Below are experts of layer 9 (counted from 0) of a mixture-of-experts language model. Rows are named router (the router's row for the expert), down (a neuron's output weights, with its number) and show model dimensions 96-191. Each number is 128 + 24 x the weight over its row's rms, rounded and kept within 0 to 255. Numbers have three digits each.
After each expert's rows: a language model's description of what the expert responds to. This comes from a sample of Wikipedia text that the model never trained on.

# expert 0
router:113151110085125122138133148122130085151136150150141147104134126143108134123115114147139130143141113112106151128140134125115108124140136136118139084158076114183136123142150113142157120114181146110101109122180146146117103105142144173112132127156118136162118127133131118128103136170117166103
down0:112134142108141145146141162135092148165119138101107104166105126091146119077140095103118087133154077134067129153132111117102114189132129126122123097162091137127151161142157167121130101137057131103104127095122127117154110126140134149138166090120061107105152140139165134129115128094122138135
down1:082102146144138086099086127113143128142114142133095100149092165145141101152137056139107146136105163123131135089147103142169139126115101161148109140129138128109149131144131093110086094180175141145109106094102112160114165158105162117110128165119097120130121092150106125103125110141091162137
What it handles: Headings and table fragments

# expert 3
router:120132158107140158153109140098126091150130119127129145111158153139137143108124114121135100104154109103094132116153120094130126128109109156093149136161097122150162093101149131125130146091142162067137134119138169139099148130137134137078122117123129139137116128152120112131108132130113168115
down0:109129159128102095111107134083086153142084137104098118117160103111147096098154130139141132139069129145106154166123138082133113111123120120110136165077108150151110145137111131127093122117148090147123165148153112131120129103113116094157160134152142138166131117121099155118155124110145119126
down1:090054116108133120149133111124142157172121128137131105170095137090122161142137133152114138144116104107155141084063121151135168133163122109129147131093070118139141134113095134134159156145148108176131135095134167136119120121140084106124099137125149122114140074111134090111122084132122091128
What it handles: Section breaks and time spans

# expert 14
router:125141154105126135162120168092105102141107117142158145120158172112111133108105149119105120139164129091129137122157122114089141128144133141113136094148099102152168104115119141132143130088152137122157123129156177116120123124149126164126139119167118145144131154118089141126089130131113100148
down0:124124159140159134189131106102114155142107163169144139147097152150136125154057097159145124069136120136120181109139097119106145140163120156160180156068088134116133098108115106134134138122087141120163164149119125119103116102114125158126128097138159183132103142107143107139104183138107125146
down1:175119127086079147135162124109137120125123115127163149158119138090137193139133103100141096112111131131103125140107140081104102155147155108122093112114102136163108134127147175122124136122117111139070136072173087084103106148170138114094112135115134115131103162152125164179112138128081089155
What it handles: Sports career narration

# expert 12
router:082179127102111114142137145117120108137107123162158167122150153117100129101124101184133115158156110119113153112162118113111111136145128134116146120144122135132158119133115155102158124090126128106124121138148117147132107148127154145138108125119141128162133127127099141154125116107137103139
down0:181099114138100090121156135158119114148141131105173096123126189110147136151094128135109104132130124087140098115161088112101141119139136088091155157155117142067142175129168154109118127139115108132127146128135099091102075076138103102141164125106155142133141177119151124119126163153082105108
down1:121154122106163165115149128160143158133084157141175104118103174102149120117107132129138135093129100133106094131129140142138145137131124104125178155144140120131144134095122110162180150101170149102126155136133124130134111091114131095162162127120072135136152137133131130126122160138137114143
What it handles: Copulas and table separators

# expert 8
router:112138137093130179173179146123141087162115105152111145111120137103123124104106141125120108162146122109122135113157130133138100100131108120126157102131076111140135094116135119125147131119111151126109119113139157156107124143127130199103124112137147139135105153151121121131099149145118137133
down0:105172141107124113104147110132132088141149108162114149149135117146061089115201104110113103148078116160103161129167116095129142119110141138107129140150142145148157138073140131166119165146148163120130164099126121120124138111139141143167100144137123137133095118163136161120187083144110150130
down1:103136168149130123132138146129145117124142125123151138102118126088175095100135133172078084091100111141126161108130140140101115102161142120176128108107162116076128130142113145066127099185148155153133114123145102134141128098114124127137122118164119132155164118152084118148112146123198108097
What it handles: Common noun stems

# expert 4
router:104180123130111124145118137089129097138104168142110124124136146151122109119093106147143121141133118114133144085170109105127130127133105135118136127165070145150188112091128132137137148093160099090128137109141165127093115122156145108126105125138154138178118142132109130102090165134122146154
down0:157139095094118157099098140127112119159147152148103128146129133130113127120112097116111109108108123143141115147128164131117135173130145134135095101144101128150076127102142143120144147125130096171143108114149082120129129133136159118155138133129119153100154077125117099155096139154138085157
down1:127082116116133175089127121102127118096135070090132151125107129159122151103116106131160132155126085067132147121088135113121176135150093112131104150086117138130089126130150107159132167143149127114091128115136081147090157149078131136160115117125141125118124155100114102120140099141104156147
What it handles: Pronouns and surname pieces

# expert 10
router:128132155110113128159113131100142087127095135128151156092186136159129138124106112147121103132139101096104136130153088128131144115129125145142124128137057124138156101106164126090138155125132108117129106109148149156104116111145133165107113110156124110140144139110091157102081162132106133152
down0:180108109069128147140122149150138133160136130156125117112115092098102137106126124143161082147154146119112151166083134139131148108137117130128181153112100123116072129130129151125117125129148113074178132135159154155145132122122127139111111105113122144141149117143113124150117122121137104107
down1:152133082093109125132108125153146137133090091130140138151149085174116146173153130129154123091145120121110143110099090140157119152141175146101127129099128120119158112148151128112149114178147115134109133138132103132145121136151127114145141105125113167157075132174109111189081065099113123150
What it handles: Word endings and place suffixes

# expert 2
router:104129160124106112141160168115123105142101120153131125123137138123098136098098144130147116146149141102131112090171127110135111125129096133123136093165132113150183076103141143105138132084138106103132148145165171112103128135199148139128100129152131138174140119143117147112088138146124148146
down0:129106127172152125132191149131140150152114112165105149107116140163151141193141127170123128130103128113153107131162139120095113157138157167153089110122140140156153157170116063155139105126171077118139158153086104103157120119110130132108139169122181128127154159097163089115157123155132130126
down1:109121146132159126134121149084159116118085095126131129110133128086102123135137120168106137158108138156122153143147142123122157128174153117155042144128159134158157114144148133128135145075134096173093167131164097146138167137166154077138122161113123134112108122164136145138122152161142130128
What it handles: Capital initials in names

# expert 7
router:064127110106150176135194147122112105149091122104134170115159126100123130118111134140106082127140133100125159132153104114093115099123134132119131130141110121136174081117123118119127165119102140089119138136107167131128110180156155145098134108156144148122116134159137159140121155161119140117
down0:127116120147130084154177167152120131146122157105112150094133117123093145077123146117138135127146149093139119132131152120118131092096112135156106116142080152119117050083138099127134070099126133142142101103129165158087114146126156129148110117166116138126123143163122196129135099114122148157
down1:141157129149125146122152130146170096145149137136144112120112090131141132068142115121109140093137106149107142115099118146125109117151161087176132109130108137125100150141098146117170169106173131123129132122128093118121131151105147172148149120150126120122154105159148161134100111083118089173
What it handles: Infobox and table markup

# expert 11
router:089157170115130150158134134076126073143090124127137166125134163118106149110094120127139112125143116081119137097180115120130132125121125148101104107140114133134165079116127130120128165097145146113137133118130177156123136159164134147103105110154139136189124126145111153104083134138103148139
down0:152133070116121128160149152133126166078141092128145103102119140139142080128152141136133117130111101160123100132109127121130084127128104119133151127183151081150094128141148098141140099120134128168113075084141112105133100110113114129085152118136093099132095111131172120138151086112124115133
down1:154111163107152150122128188127083100131155111151129177099144119110122119178109070117092121142156118133126131119124132115063104138129147098102133139137125131121118145141135111120064137137115126086115113122133124125125101141183134097120096112157121126096128143121178152119104124155132135169
What it handles: List separators and names

# expert 15
router:118174144085132177157176156103131084135098117141132134102151144139119154111103142129114113152155107122080134101172120126130118100156108135122144106134118140144168085121124128128132142106138147119145144137145182146106118129166148163114115117144120150142125114142099167129094142146101146145
down0:121120139125132098099126128074127094128126162145149089128162172113107125083092134135121162115107130160135128169145176150142085106107188159118110119080156125157126124151113140118126064103148113150151129124139138119086113110172094128068131153108134133108135150108150092156131129124158187109
down1:128149154132100130134123123160133138193112149138117127140128111133099135148157151107101120148094121097103077086072140110111149121134093154154105157121112143184132162137172127136088137136128142132132125087140124139085157100157115160142110106100132106092145118150097129096130097141130155168
What it handles: Descriptive adjectives

# expert 5
router:105137174149138130163121120088126085128083136140139136112148155131107149140093130137136091135130125107096136092174101121134113099122121154109136104141101111131158100102125141114131197092145136115117121133148155143126104128169110151111135107131132157189125145132126141119104138137102136136
down0:104145060096095103111110141112164125142155114130158130119117116172121127138148161133129153129153146131145132137137088172115171121153165137110135112123125095161151141134096085145134078133135132108156143114120123129138114128110124109151122132163126126121105162146149120088138148139144162119
down1:132110105098105120105113146088130132146153150146137148126068080123131079147145159121099162119143101176171142116071151175151128126148136144134121127111133124142120107192098129127161138148103106147096110126117114128140125122131136167135162131094089121091102114116145103107102091151136108108
What it handles: Infinitive to and modals

# expert 13
router:087123156100112118137160161148118057140086112160130113107165156128104145116133108154088122141107133099126108113129093136096114129129122132127130098137084094136176112108131140110158132079162107087154117116171172152099106130151119147101102140139118113154103144134102142119091157130100134134
down0:116094127156148133151134093132171151140164095127108104117130144130162194113105125130100145129086099129135087155131107120131149181138161067074108079151127117136105133095132122140164165142120088062164141125143114123133122113133111152108151174117100148123092113123162098094138095126119137138
down1:101133061127151123107142128157147103115101131142135108128104124094136136112122146148111161145140114125171113136151103107119143152121169128161132123112124135114120114111106147132107133123141113122111132150124107131157130160130151115138117109097126160152143112117118085088141123139121126149
What it handles: Institution and title names

# expert 9
router:131127137132134113135154165112085093115120117151140146113152146115137119120152149145139107123133119125113144134158097131104117124153126129119121090164127115127159109142137142138139138089147156089144131096127168151131141125130162188106086114165119128188119145125111149135114149161125132134
down0:144112122128153091118158098140113137133135131111138129074102128122184127115087197060128153146139110172098121112149118137109152080121150128116153145165117136160138116126138131144141128118143138143124158178108115126137156156094106122131120128154161164141154156097154144136165126122126194125
down1:154135156133124109094088141125107118099113143092151130130137146162126167114145151100094141129119144109134116157099116176152105140173160118113124130146116117182110092093139132147095106138155142144129110134157104154143130170105123168171085172144112089132119151159122129105140174105139132119
What it handles: Biographical lead punctuation

# expert 1
router:105182186098130111137174133118139101111113104115127153093154137122111146109108114128139110128143115097099128085171118133112133101152109161098137140135112129141183130132121130125160162084178162104147130132139158137116103125159133164120109106133129143168111136107109126121099143140086128147
down0:108125146131151124101144129160131158172087061107124117179147142086153078125143092141105131134120159103159134119154133120138134113137125074128123160102125170115109107112108107129137141116110086102114143168129115144166111107136099113114139127121127129101098118159088153178175116130119174109
down1:128146125109098145115112152125149105133133171137105121114173130127143129134104168146138108180137132114109159111125120130151081130096107099140121147117138128162130137163086144157151158189104135129166127146162103176120091131168137138169109153106164077149063106107128131160131097137139169149
What it handles: Pronouns and adverbs

# expert 6
router:099156139106139125141165157086130104115135116121128142131135111106106150095107129126137117091143108086106157105173125095103126129154138129131133087156115108135179108120137126138153127078146133114121148111147145135111101138179139175107125097145127177167103148119101123123089171130128138154
down0:149146154126142112127144100139070155118180155085134128136140137155105129130096093163092177157121154124112121127122124134125133168079107103106121112143112132146116124182124125100148129105145133134159127100168170143114122078118152129124119135139110086113125152158130142107157118113171145138
down1:129089088110080127167136124123150089148160143132102094132164123135144100083095142144159092130107157100146148098133099149168105133143123142103122110140126121106132168132126109140131123122100124142078103117168093121129101100081128173110117122138133115116096107133163102112109114106109155130
What it handles: Clause-linking words